Below are experts of layer 3 (counted from 0) of a mixture-of-experts language model. Rows are named router (the router's row for the expert), gate (a neuron's input weights, with its number), up (a neuron's input weights, with its number) and show model dimensions 0-255. Each number is 500 + 25 x the weight over its row's rms, rounded and kept within 0 to 999. Numbers have three digits each.
Before each expert's rows: a language model's description of what the expert responds to. This comes from a sample of Wikipedia text that the model never trained on.

# expert 54
Description: Short mid-word pieces like al, ar, el, il, ol, ur inside names and words, such as ital-ics, Guj-ar-ati, G-ar-cia.
router:532462486524547481506512521499490495478528533494505472539503522544473478523521518535526484485486469486516469460520516512487488518468505491497494523529474518525454521507507483529494499474490493445513505528462493515532501500512549509524515539495483540467527463503490510490527483488479479518511539567458499470495496501461473486490447483532519549507476503476489475488467489547513483474542493503543500511514498491463494508489519518470479497492451472474485499505526455524523504517534497502478560511493473469486502529455524520517506499519501501465468484477485489532446528489491487464479488542481517530482529486452477509439480525480511508479565547514489533478438465537473498489542524539488474526503516469483475515476518537499509523510502509504511513517495495541479493513458504
gate1:512546498511487442483470480492483524496507524528550502526482517522475498485507465537492481495463495468435529462493494519544459540492495478512528515528469529499511539513487495530477504506525530478525529524570510521459471472503477498541499510488499487473483459518503492454503528495508462521529553483469479515486544512512493534497521498495538504508489502506495498499460521517514524515511447512512481500525495439467488495528525516498468554533502517506518477498531538495521545506514475520479511487540452488478507519467477521476506484476501519499506510452501493530495536468511486495483541522477458445459481504505508509497458491480518480531501510482456476479496502480502441541454503474506479492517548495484552506507491529465515521522501518521543481524481501542477510514473503
up1:516540526474488489468504521513529515462518538522497485507527497503502497447523516502528449491523481524503483492477512510526537507491556479459512502524518497497528547483504513500523483489499489502499469495469546512523494523496485475533554538477525486527470433507559472502503454506504507498545486492503461512501506486500489503445493518485484476469484494505555501479500517466559463448541496474518478489502507516488498449514501551513461475536504495543515528478515492506494525472528513504521487525488509502529476539504510515485493483490522511591516536475511511491453479494495460497483500527479490491491477500466446515477482463527490452483517532455493506481488490493497481528499510525510468558497481514525480508485485484519521510515554545506528531469531507474507466468495481
gate2:474502525515507492491523526496443491486480512472525503517497488521483508496438470544522474535529497473529481498532478470501504525489534500515515474464523507513495452513522499498518538514497483438513512479498492501495531530511483527471491555512473524499496500511532466522525496462517513489518532529517514512537490510460483519497509504489513519516428514514485511484473568530548509504533455493532518466484509504511569475513498503497452502482474536475442482527502483490526467490481498492518567528460486483505513484492468565512496481535496491462492454471524504497482519482501508477482528479502499560517511509463459447495464506537510464506524465514492515506509526533547480473516492498499504523544501500535509472469499461525488520474525496496528473519444501505495520483501505
up2:558468491508529494512466523475536530459491518478501485511508493476470497493484528516524479513497501500433512428515521491480504480567490496477510465501486510533498471466505450486497466531489499516521524486507499529523533521490475504524512468526498473542479473492477524522522503519501505471529526524514496458488495537512501483489481470485497499465491517467448497514539519562473492538440502504506528481491486535457507497534497544504492476473487510494502467467497530526499516482479496531498524533524472452490535470529468509504525517495501480490584486492488462483482520478480502493510487499544485512507488476499498530499495499485479476475528509447493506503450434511500544430498499511524502497463499527516507492476519449497486489492457506518498518532451519522487486517455489
gate3:531474494499505500500526497506507481492525475512442523535488520505519518438474512501518486447502473520520509516517492476501502501503536494503505505533540495475486533475499519485482458505522475529544514475474491460452488512476462489519463469504517487486481523503512468497515457501485488483501534503461472534482473482532526557464479495473523541466508479494540488475536447530504469512510531520513531492532520461521497480484471492455451509469490488525481547489498499484468496507462464492497480514503451483534513503551475502481532483488525528530531459519460487513466501475483459506430501527483490487469500518468533494492486554535475503498548496512503541513472466491480505521477545445471500535496472506528471543496487460523501502475515535503522526481496512490528525485511506
up3:486464533502472538476499504502499514529505478449521480485500453482476454509482484447513499482513498547482536492520477476492512473494543522505496493507532511473495460512537537480485518522461522507467489501514478491496509493497489476496498525503482516520510485461468506472525579487496467503524476560483508471472454518566480489491510507512526561514535533499510502453480507471497478492482495451524508519478493451492514476503503472493501551504492512536512499492534528468508469491483501499435489512504509486463482465473512467489546479504510540476517528508461481518524484487482529496505550505509506528474514530518550482505532513549476548510491545526488533522472493501518512485507542515502536447489504486526495462553515499483480480480500483527508503531497479500469544523543501
gate4:505490493480507488498544530509472484525528495483554501515492532491461479453526500553511514514542501463464471538488501496502493443474507483537497473510508535538491533501502482478499491499480471505485496465521483527530489520485538507477465520506456489519473506547515508499464493497448481481498516496485521450517547469478543511520493516500479475538501530497480496494500490512510465489473551480527511510505484500532537524482499491508511561492520470492498457517543497521528495476488523480475493503487500469473532483501488509514529502531499463472511496473457481516491487507487496481415477483465493520485506471507526495491519513447501490520514503478471455521494516567530470558485522456524481470517518487438495508452508513488492417478528467479515488492509498527484521533518497
up4:504501466503492520492535523468535522466574514504519487519488489494523515496508511531524514496457508478498542488512506498516496534448475482508515505478542489470472494536454509530507493463467484498536480454508542505485507506460542499464499483539455500477479490515459514546525478446482499508472503467494545499550491529493497470453489472505522459513525469461539523507501522499483470503486495493528554503481466524522500510496493498515509492509491486487466484493482529456506504519474516467489520512481496505484467471512457481501534504494528484500479533470443542528494507470466508525471482502515564541501534445508553511470531500484469467472504445507523492539514530489494491475509494527479516496532533496513497515447491489487481502495498531471450485494490505475499513531458470
gate5:452524457484516523521517530535515578532468525537489489498479516485524492461469491495530522460527493456502481500477540503489509492505506555439474506479484497524504510457535506474513475479556498524548515528505533542456538499518497528485516491476494492480488544489507503469484483500492504509470514461529531420471490476487510532500478491518513527475500512491496517480472506518512491520485513486532530475511490502489477475478497547518522524499532481490477516482497469502499491502499520534484513492487495493494516510547486501477535515495452515480484495467522432524499495457496490488518462471522483525561509503525493550485514481478508485550491534496509515503529507467484534453486556478474525502511494475544470494487457531488531503465494516463481513476512524470481464533484492
up5:490452522520502513551506465528516461521489486527516493525486502529554488557512527476484501487552502522484500462488531509551507519508519515466485519498451454503508467447511546467468500497458509442470529498482508476511509462505521485502472500574490520509462551548506543509506532521475494504468553453500490500522526501532490513535515545471516497463482540488509504498518475513529484505468490506486501459496536493499500504523488464533485460506507491505530435491490525529519491514481477482486488499496480497437501492446523508505513493492508506500514525480473499503557533508506486486512515497508530506479528464527492491477487515553510456522483501498498482473538481481491455506524485501490508490504514518487485496498492511533502512562495528502505497464489549547479537528498522
gate6:492453544510541477487488506499545510466498547471499503492492493513514472507517542532490528530499472517502472473501544506493484495467515500476474505508527531495450521498499505515493504518528532474514516478495485522508482498485540517479490514445479471499482499496511555487520508492519462500512518525526566486521452466524535446475519483475421476543475499442533458491498497545459486526477509505508513519468548524466487465476499492497510492495512543442532457488508507496506482482466494513497526527495495485497469540511540489481531512455494455515517481468489468505529517449535477508488475489521505525521523530518474543506522505476470546510498477521535479484479492545463488495485472492533521483473516514522467503490540516518495517487503499471539544476505507518503458482502488
up6:482492494479490443552496453497491538444503514475471478508499500488491491495482507518509488468475543493490487492491497496523495476516505481517495520518496500485506509522502482482465530482497524486476489466533500518502451488465522443478460495518526495476476480496500494522545493473564512504493511518497467492534499463479477461451521481510491518490545460514450499445440581526497489498478525486524477511474509528490489503475468478504478456471510479448512470549490523516530455472506524501498539535542501520475487480503491501471477511493493477464513479490486468505450500481497488515490500539452486505502465546455492456508480483500495496502513506479509447503509470522522503510493458475467517492527591505494492520476480508476514519510508495478520519469471477495479517503551482
gate7:510532484508520497478542505446519459537529525521517486514533530565506536494513505493535478491485493528502513456511541521510499491487526530517533565499486493505492527483498504537500484473489547521502485511521498529555477538523508533515489546556484494511494473489518474525531489500497505522462478517540449477537490507524443468503462538509516517521527521505511498490541508498501490511545457548542494473469532470480459460495521488509505501498514477493553490491500496533500518503504519499527508477550471522493480491465462510486501526560466473475489446472515535524486486490521508522514475457483523498482508536515506545484518520517510487507509507523482486500500509511477493515506515471471448532493513523523477471486479531463472490469468555478501526508534483506536482509461487
up7:493530522528488460530480485519513497490552501457476538459505484522537494508484504528511500531559568480470521506484549462455502462504496503505472495503516515484489539529506484494469486493419508455547494507464536513542450508520466510477482502534485487468516474504502489484526497491519531507477486537537513502458511511511501452526512535492504450520553496539506469478508528482488474483520492465541458524526502503510498477503492461517488535490482479478515460473498484538462480508498546527521493539521474476467487519509461521490537501524504499506504509461549512478508475477500549489478469501521475489491541516517507500486499512519513500478508514521491494502482459550500511479477486480486504550451507519481453490486482515459487505485495533461534487471523478510517509494470487
gate8:482474490516496509493522472471522519487538504518505484538520524541483480519530478511509493535484531497515473485516531527525515498546468528523571466493505500489483554517463445510494490506494505521509496516496511520481456508500539515481514488466478495456481502452529559496458491508501526469518539524482532500557500525488530489547530447512447514507526484497477512536480481513543499500462504491502495490524481523485482506493480526529504510493504493479515517505513486501540444465512489526521510480495523455486527505453500505500495499473541510520448478513471488492505519474485490460481508480470457497574516490482442476502553487454522540493530483464495513487505515496456539543502470494481478462502478511526501537516489481510518519495491472496545511509467493492489490463487443
up8:494476496463480497489515449500461532488469504451517546526507530522523473522507556458506497505446533535480514535534505503469506462542436525531503455493485513534530467461488518501531470471515511494480451460500489522552472515501497528484490488525482481481516469510499544507503524479468523504515504516476520473525509495490526518493484484467515491512525495535497495472536501497524511506510493501481484543508500499486490428489521466473472524500510485500527458476496490494491497495517515517466482564494529480439534517465547553492486500551485508527549532491477476503508516515499542507509475498465490441518506480542477534496496491459501486502470494543496452502460461507486500519484476470539505463540518511487496491521514477511485483532500493522481537516486495502518500486474514

# expert 41
Description: Adjective-forming suffixes like ic, ical, ological, ative completing words such as Gaelic, alcoholic, plus of in "the genus of" or place names.
router:519488494467542478522551454513523509487469493500525476494535526537498485522501466488524513493477488484505492498493545482508464514487488497525543504534461499513528554511471481482503463500490505447521507488472537523527531504489511547555492481429543511485524498509515493486519514484447469522503532516512448478462475473469524503490518462534532505510494476477463492479487510489528477471521519539526529508475499460479481480484474528493486521536483471551466532517495474512527528520517497516487515507484505505433490505472505495498469473537495476469492501553505489528448509509477475495496491531506527539480510565473503523461468507470513505497530469517497521464506461513520533515497448497495520535509485461506480503505513550492537503508472528504516505504508525502482550536468480
gate2:454491520504515474533540474485530446491491506520486529479532491521429485512489504500472511469523490498503544490478552527518517499504484491490506513496454536519489478464491497472546484534518470495545456506471499521516497543568525529511522514555514519503543479538539497494449480514460475474478473518502486501472490483488506501485531484484511509551454516504498516480525493454495481508514518526515510498490496481524540507489505489465534488520533494524516496490496466509521517529449528521529534466485501485471495519528523489527489498514535494464506494504475499537497495490480488472531489439535529489524496504496470516477498509521528482512512469495547500474517529525508529459524551491496556472449493499480546510551530502523531499489488514486530543488500513495560520463513485
up2:521489530500499488511481457511531503464526510537497508446507467492471537547474502509517479506498495478479483484510438493476485530500509516510500521536520514479559540481457488537503503478490482515488498504489489533523518496541499502452463482520445459490478489527578480473520511519460545521493486513486510461491530468503519526525436485524493457454533480502515510510506488550531490502496489485521489527537504525525484486495506473494490543515493516522439501498524511517517501523508511475506455500517497476451440539496509467498462504461491501501489508471515500464523493538491450504491498485505484480513532531471492495512507509451495523457508510503473491521473502504530498474483488465498536540491542503515527502502486528461490439503513515471512465472549476473466462488486513
gate3:522480531478515529483500492510516497504521545518494491499490498483533507525533483493486520519493490487521506481464459545515505512506468527518549501517532523526460521526442528507477482524468525520521527463525512499528480481542494483512466495500489538512536477513510439452496494433548527537512522488486521505473508501498520536526431528526535512524488559509458491553527486495494495517471495486496513484500490572477503491470490486477528524463528513495454503496494479504496498476514509494466484466436511460513476464521476476467508495503514510508515476517533514520519502486492495525516489524506548481469497511546502500535520493468540523466515522479512550490488553495470489522504463450483552494486465488511524489483508488510492463511499518500504517503517513541500548548487476
up3:467552544551497511474478498519480464489504543482495483509556486512498499537520508497527503475506465517487488488487538435492523513480526510490487479532514509506490534467512546492503510516522539519504513505512530475478503546463449470483540500492523467504527491458513478519480497488456465476547504522525545462502486519515470496493466445470477528483530456482444472494467487499519478534469468519548514512485497509473541493463511517482476520461531450501511494497514520501506527480483482501521519496485551525519522493497493554470536485509451466477491521504501465516509496506510466493472479496497483482449517565481515537485554485490524487503517455503458511506528522514519488491512528498488462476517506475498481495480534506482516507516489517457520487489510529451500539504496504
gate4:459567492522524473517511487477534531504547517506491508508500508528494442516466511516551559482497532501504552513519498490449470511499456473518519475473505485476489526475475514511515543477513488482493482509460503503479497463479534467497508478474509523502507496509489506501493511479486501485536537504518529464483507503511507454494497477526468478512510508483470490467508462488519462446506521480523500514515527483526483489460494514504544505489468524516461492506473518502482494531530519514481512511469498498469553491519514561482510516496466503517533498483511548545466513455503526473496504503491487499483561521421508478456530482481532497487435479534463471471492479494519497544497498479521511532511492492509497479501554483481531528513526502478557502510517452469524535506534490
up4:505510504512465537488484491512489509556522515515471512492526500484486524533505471487481481460529451496532484530491478504519509448498520501444538509471538505541484447522530528472514507525462503486444451511475467515472505520512487529444500473515444476480519471523520512467505521496509535512444506506522521527492495526517519478481464523496487502564498529509513491508534521473500511494519518493507502507479473496460487454478490520481481548467489511484538490480517467485527501462508496528517547513468472513545476486496485486548491482497520482528485481529487500530468489471503500485507508501483531515494491480557512485483502470516496464547525519503436489521486509505534479479486555510521502553494474525440540483469465517519471484504502485469511502499508461471482463475511526
gate5:472497446498519564470494521508522516509523503524553496500507529485486484524529472512530565519493577488544455499507510497525519513542488511488496506512492459472484501498513512481496534448526526494430495518498465510512545539502510498510488511462475494481498467495506486553525500512495450498474536525520482517502521540496496565532527551510518495461495493457519518527494507518532474502513484481505499502519492502485497534476510451513505483513502469511488472539476492552484523532546492495441461492462484475486539483469478467511509531472483523525491467490490502519518507499451497531520449503467452511495458526521484501482508507468471494484516502497511500482480479512529473513474476501492463492500464509495473514474469502500449492534496487483549473487494496507454479478479495
up5:512481499496514504481515530502522493535495466570502505496524489536558514445530454490475479521505498527474447516510540462531494527489494537497503464498472493486473516502516454536492503500502514493495484494489534524556508487508489491493489498474510512549535490460509450520507447541461480510505475456501504496524485490499493439527460477479503470482536549509533499506524490516482504477497511531468505530480505525505479513480545491535516494522449488506582505483494500465491522480519487484479514491490521515477454512526495528529523499470517474502502490545502487494533469501483498545489514531503510502500473454470528493454482521512490468522513534540524490504493479472495508493506468485508512497497501568524521504475430521516481480508487481488468440457532519508508514470484472
gate6:457504537485487456523522465526500505534493491513513474513515497518511497553501530450497488510467539528466502469545512518458528501457477528518472510478488475493515490463509519493523535462468500541539494480442517521496537480470466499511534514498452493491471501509506526525536560483545500501495468493526467528505521530494523487499475498526476516510475503495505511478451541503514475463505471498514452503517511477486517505502532485509530487461473506475508507491504465540535523519502481519447507515551509486511451525493489522492523498487444465508461541543477518521493477449495501492476514539526459478516476493485493499499505487420517557510527515509508523527530497506484475522496496475511534468538490479486539485526484508515505460539509485493530480507495514471520476505539486
up6:514471530447516529497505534519512509413479494514500466485493500533474496521500524453524478485542481470543471502495511502494547529523505499501508467521505480476464475490486490497507504491528504499503507533530519497499457512487537533495519507531468503448536504505530512488514470472532463480505478475449460533522491520487467496507536502461480524462543503539554522510504457529488475462519525487512503485468485488464478535513511544508484514511491501510493535494522510482514535517469511465519458494530534503522481499443533486475460505437519509531436470524503505520500480506482527478464472513547515477497472519473463492517499495488475474455490536497461502537538493491504449498493524482455485488503509487508475534495462488499485472484517493530517540509503511524465491503501533
gate7:527546501479472479508556482483504460491525504527491493517452504494493458486494527529519546507486497415477512513482511503505513504541511496507514514545481525501493520503472470480526483530491489546460509494540499465514480482522550489515484470497482516508513459487513507488467474492517492521547499561475520486505483507506502517511503452506506467482467469519467510486564489502521516454476501478535506504511500507526507524505477546525464500536514531497460513483495489509540483457490494496453512454542480485493517456507510494518524481544535503514506508530492500496522517535519493497521537508490492452519520434497515466451506521496528472488491462466484520458524520523513501519552467473545542504521490486514505505490529501501523505433488554491472509507453504502531517495508473
up7:459520551477480520513491505484503480481483498494518478487504500497492532483472501508532508506520521526524510515507513535515502498472520491521495512489507544582464499521535510514501514523495489523461505497527511509555484494468532438526471468492519488558490440538501516507482525489534531477510481520491476492522477519505456513511491513535512521519481487529492492516465464504482506450529441524460458513480482501479486505524541443501487505490499529542493531492550520497484480552552561477505518517475458488506534527478515482522521520489495514546537518459488484476476510482469495492499528515497484502525502477507529437494499477501508564453506503495494530523524504467482503482515497486473458461470514456465518510480534502525496524506486484500498482527477500466528477461468499
gate8:524524455447522521490517519498516509492533523476476515558517498518577517534513519491532550507515489505462531517492515519495476491493484489537516487458489534509517501487513481539464530541527479497501544506496487525503481483479456542543504491495468517516470508539494487540476502507452514463455494478458513478481492469496507486496487500505506536541490513451492505495500521476552525528509492466529472532527537479458517490490513501514510488527520475492502506477493455476529522465512520535478499490483506488448501480532514493489491480495475526524530496547482540501484515498473496514509514480504541496494488444503517529530522510549487464529532479528493490529524496512496505500528412510468522469563456534504517477488497507473478529491483528492512502505513489509465537481531533
up8:505522444512508511477459490465486477511510470552482433475504528462479511526543504519516504477518486448541510523495500482512500546487501497489504461424507512517466509521510507488542498505496487499480500514483483481508512502501513505471507506502511476489471516447512445489552518543509475496522549500516500472509561494500507483520469510508487531469511467529506505525556526503455500510491462523515453473501497517455486510515492514562525504516521488474479496545485479488504458513513455516551488508487522521486524509523485534488524505503438503469491493462466460496509543502510492484508486495526499487479488533517463540497496480495496483482548514499492512487485498494514466491527523514480452542503493486537518484535447453519505493502527450509492486520490500508513427535512521
gate9:491473543509532494537520473521570504494506524544517487509460495524496474551496473509536487494499527529510517526448512483524522488491474509476474468524458503482508490531523513521465454514493489479459515461495518490460477514472482510501541463502520537483469525480569519493454476525488498470488490491472531483502491499522504533518513512531535514514470486506506540446489489506499521511503498510533480532491507485505464492499485501511514493483494489505500487526516523493453478514548531504467512513504503509486507471511471515524511477530453525514496483493542506516480460456483530478518514477509498506481551553519504529443488491496502478458505531492475491560485443503514450518486495491531523484487507507503500519497502538473470493458451507464470561500497517494576526493512459
up9:521478506484478458496563514518524517490555464503536524522500484491508506504520480507538506524495532499442484522481477483468513514497487503505497479482464505525491479503497508483483500545465532448539517516508454510451487482493446509525496516520520484532499478502453467519485506499493503484492516480536469472478469501505538469468510525526490450519529495484490562445509474506514579495512532524509493522546516443507533484482490499526497504517514475468486524473494519470492520521507496522467490490483494491479523464464446502492536474514449449487498534471497509482495498484482488507509495500493492551549452496535523469450455490472487464465494496477497536516503505510469536479486486489489435489518503510488519522492500516480520510474478494522492465499505502482490528458550511

# expert 55
Description: Suffix pieces closing a split word, mainly -ed, -ing, -ated, -ered, -ent, as in unanswered, talented, researched.
router:578482468487503491497533527497499534519486476453518481483486540527552498509516455488509520476510481550530475468490558502501473489490508503568493468523469524533447543564482523526528463502483493476488467516474526496508497530504495509535493514467508498478542489503504502498553503479446504528516518514466457462469545490481509522497470500514535494497478513487499498506481424512526499442549515521517541550504495469486491512487522505477448509532443499507488510496484470514510519531485507503491502516498471482502500485512483492518478468513487528479478490549522484504451524497457463510497520533490526482483515492444503498468497486474507519530508507531474504473490480547505477490501493503518480541479477483485468460526495514528492511492516516540507505495504511526479517509481474
gate2:493498502576500507477483503526467515499534493533483508500505457533542460439504498545521506497467545521495504482485465498521466531522468486506487529504460522507513484510477495462499467466472518479519495491500431527535508510503518482504532515521448530505503517462526511516474515480541533522547463481513555530444502454515526459450525528498455501485493488471513507488503473474483485471549487497528481463491506491502476449461485515515510509527499474504483460495486505568452527508517474471462467492494490498481491490491482497507517516480501507524514504489552522521500538531462506502460515499525505449485476531520514514505468526512467492481533492483503497465501478485508492529543501500504510468498484492515463503491521488509477470506505522523505531505576527523508494526492518
up2:500471523507485529452480483559481534503520488490469509507545464530532500471492467501503523493519499529490462520484505506507481521498542448566478482470508436557477505495515487521492498471497514440488513537508484467521521512518486496543513505495475490482505525529512519509473495480529483515513532482466492526495512495478525548482513492476483475501470525514552551496486483489491516451550499526508497491519503488497516530421497451517520503484499495516504488492497485501477548500489498469546482502513488491501541456472481492520481515497496506494448489472499525466473521482489509491517577433505473519498525500462532509476534500483492456522503505500525491493495542517512501462515500530546480504512463526493510457537571519506471464495489518540517522489490497480488493479502489
gate3:518544476496510485477501474457496504520476528512559493488497476542499496512482493502498510497500518523456506498456492510472456484493540502523546528510483512520485461465525458489540502505489484520502489505494485536556506505529494518509513492535526518468495521495521473460496481523478487484503486479505509521514473504476447500535499466490409532530527492526481497495514516468512482435497450516503514522505489493481531487469486493501510464469508486494462487487485464519500528486453479519495465471488482517493505465493519515486499506531528515474500487556560513508466553509467514537484468532477541479505533507565477470526504516539486504484500544489488491473499553521477518474527490506481505507526509483498456489448543465492539511512459458483511488461514515504544521514482527
up3:519472478526508512489478504484494482493485506463471540470495463446521510539499489468494510483485443488521532502538546542492525533510500483483490489529495477452498524502556519474500434506471508469483497521515510497497472480491486516462501487485462479489480494486518494482486499497491516541498497509529488468536559485493475477507518496516493495481453470487499507509500473499452484507480490559472524513533520548513514583511492480521483535493467504501519470485543531536519498496489478504586529527513488525510460469515504496524497512475486509529512465529489504512523503539511466536520507487522485594498495517495538492496499473508540499470537529531532492518513488531456508532481520517512499492496482482514471485520459477503485519483517531511488539545525504553487518494493494
gate4:556557518497560551511507486473502483477544498474496457498501536477507517482506550513524488472489508496462565484466481490496502493518516500475483555515480469488521539517481531509471494527492501503516498473466490471485497485494495485476460491460496495511515468506479510479498515486562540519488505521508492466503481524482502483509537532538459485492474505468525475544493498552522560437480516508520471486471519483508519527487490495498473505543499472466460494531499492474463485475524487478500492513503486483491533481454526468516521452497532551517485518531509519496518520520513482471503484520475510458453505506548472465498483453478471504557527483528497506508515501454553475492533497505473489515479532505506475494485516515497555477495514528479500489507508496447505529521508516
up4:480516509496510541519475573528494530504482500464470508505531493495481497499516487464488496480522493492544533514482515510535514513481481477510527542553496486499472495497480499475534496493488461476510432488541542547469516451540510471498503498498528486488493481525499546493474522551516522479496543480492556510492500536489510520535518486528497495515490476497508463514496546517528503530500467483474552502466498500488510567503480476507483522477511492485496503488545541500502514506532553528507516498486479505480460479461539487488455480448486483506497506493493499485497497513491473509518511519524465500515492442532467530499532489500532496513531441509466482454478531520541527472529509503441503495514535502555482540499501554509494506441517519484519513489504506518469498497506469
gate5:557501501449532481483479539507472514537500487500515479502512477511515487470493479480489488514486491517466485487515521543474511506492529499514473491506484482495470521564513491515529484521489561538470502532486493455488479519472527498463507473546524464476493492479485512509536489508471461471518498484519504508516469516488504519513479503452543508486504558497497471522486474507522479473553477538485525541494495472487511490493477492478463542484489517515517479504514538529464484566514474490484438481462483509461526481507518488490509481485500479526501469487555483461454530473452481524520537540502515501497482489471559480469495519504500484447479507455495547541500491524466487505498486459529477533497472511536477498476499507464489508521441489488521521510498509479527478453518517
up5:546501496500478515492536475540531507498457463499511484470494509482567460522484513502491502502503497482521482466491530499496550509448489505509468511459502532519505515506525530454486485525531496489493462504490543477491496484533539494516487478481507509534472532500452512543515495489519501518563517491446490489509540523458510495499494504440502491476506496482520526486518555486510498441487516513491486531495498516528524486477527518503487495477499521533523496476534457524443477597513524465508511484486525515481520499500522516495494502478500500541492458481544501479474554495534530552516511493501509501488477502480533487487513536494498513479510495504459517503508475506508485545456505473524477496509564494519494482481493498498480488475487449511444488490505533438473483510484467
gate6:487516478468494531497537486487447547503488520498522476510529520508550510507459516515492537491515470496497484525494537508511482538491508479485511510514467529530526530510479508512532489534496525517485531504457464510487490513443539416473461485527487494509530499525492529515500470520504511512517513476525465499485508524514495529510514510465486443456463484532502525564473506494449531469519494468414500499479517523496513530501486492550510473490511468504534486503519483509512472497521552467453505530485485488520481480450500564516481464477510524518486508526467524513516497558464483476498484478455505478559526533480524507492518496455481517492509489505522497531512509457485513509516495489477524533484516516517472502493520539521539467550486492498498492512494513496486504476504484
up6:519464476535518505496504499524511481529518442527484487490492486484498479485519473464489486504531531504446531522513508499512465526459473504540503517465524502482486509458500518511502499455517468471449461505492494507514513448495478498505510485481472533425480527472485522455435485553494518483512465502438450515521459484485519467493519528498506509489485491464487499456533491507549523535437493526533535514492490501489477509485527504531513478490527518501511535512495514468471484469545462521545475480479507472487538502530485529509495471502497459487495549505512490512484503427527502533442493518500510503464446519476479496510510540504503454476493454498500504470536525508519504521493487515505490511458496521484506513507505528500507506513468478478503517527523498514478489494537470
gate7:496490536522490485505547530487464544516505497511516517552523534480539474497495523495514513495463515509509472478475512513461486498500503531487500504511470538525531526526515456461463545510509514478528507471483506476493482529464458486538464525507510484460460462500502489448457507468522503487517442518502543495476491522491499494465517496483492481455498469548493538538473455550521467489499522454487483482473489492543529473525460485514499499494460522493478535494523486509531497445507480487486529484498536457545487528477525506542492542538516527460487493498480492455477516519480489479479495471488481491528484482533532481546478475516485522578506490503511502489518512490521483503480486524506504513521498490529481516492527529473497514517542531499497517487503535462443528471516520
up7:508477506487515483455501483479475500498563471539545510519510476455489479465499495535486471460520502479498445479498483451451517529494491502476469473504480502489518537522529518472515509495499491489481475528504469485502517498495452500509519543532503502517498480538533493507525482476507506500450485509477522497489486496487500489536493481492497486462517504504573523508469492515521502521501493455467495497489452515475526478498495475479525537482489518516487494531473455491535504460486480446514544519473520493521524479450532474487518501573494493484517448463471493483476420486521479528484483452485499483505486502501497499519510482475484560537508549497526488511510502525531513479450499483503496518486503490499472519522529505474440525485555498435468489505483516508472494515474480
gate8:540509495480513509550519464479508522496535516462513467457490499522534509475470467512510449530511490465525540508490556465498492478524560530506533476502429490456520497540522487504515508544490532542476481509486494508562480467500486486450476536524477515492507486539500535509500519491494517552510470482528508478495509513498460531468506514490504469511533502488478557488483466486480535489508521471517493513521484536509499488515505460509510507463466506505508521473499505500532501463484544493513514552517498523529468512506506463552492456474518521532456487518542475432538503489500491504501474489510483487514538525475498507489514508447524493462489504507482461509526488502488469464463498482471462487492476521502518468497500466486489499487486498527515513532441502468501504498469470
up8:445472491507469455464457508494471528523450450509518500507558448429442488499512527483546499480492512490501473504490468504492496467477515443475519494521532485473501497487472489490471501499522495467509482499521486516491461547487520516519479493523494526491495511498507512514522493491518492485533496523480496539505517512501476495512488520509525517472515464476481482509483535506531497553504498514503493492487511471468489525468491526496476497513514505501484466499540507512464514474508510507503499469549472512466544469478502481472496549561458507482527504488510542523488491512513467506525537473510528512513508467511504457503483515526475472508503541497534501476485495481522517520513492474502535473511513501527511534486490543489543579481504499486493457445503468592489530522489550
gate9:511516486507536488519515487512472473474512465512503527485510511499476496512472482455465529531514480520522491483518524498502512526505443534538502484521476501525477474535514498509540489471491486485488525491501479484496479486526465443467500529495473482470492533564501498496489477513499455490483470508463537478496524526490506507554506532526499518454504488466481552515474456529529524506481502478484492510488491451506455542468498475485522549493484486516445516505485462484473539529470492514503519504548481514515528449523543529519479522495492490462504469542460502470510467535450511506517481530462530523540505505513489515473492525463501541496509503507503457496525503495511536534526516529506508499491438527500503505519440483502487495526499534540467490528467532471505484502530554
up9:511473500523531474542463520536528464516523484521484474471530502469525495515461514528512522510536510480494545488477496554465527483512474474491523476508473510482499504536518491507492461530513494433507479544504494474500545490498547469537481477515464489529517487537482503515526495499477481483548477510520496548497505506460531499479495514499513492468547456536501479497514465539529489501507503520501466509507498459523484481486476468479515480450504494503517476482520504485455499496461511488498522508509485483462519532507467461449473465493505487464530507495453507517492532523502507528488490525484526496502538481457567506478451551488513502531488484473500503489467478503528536490514500458507488471499497524514491543525520504461490503495517520547475527525559535456463493459476535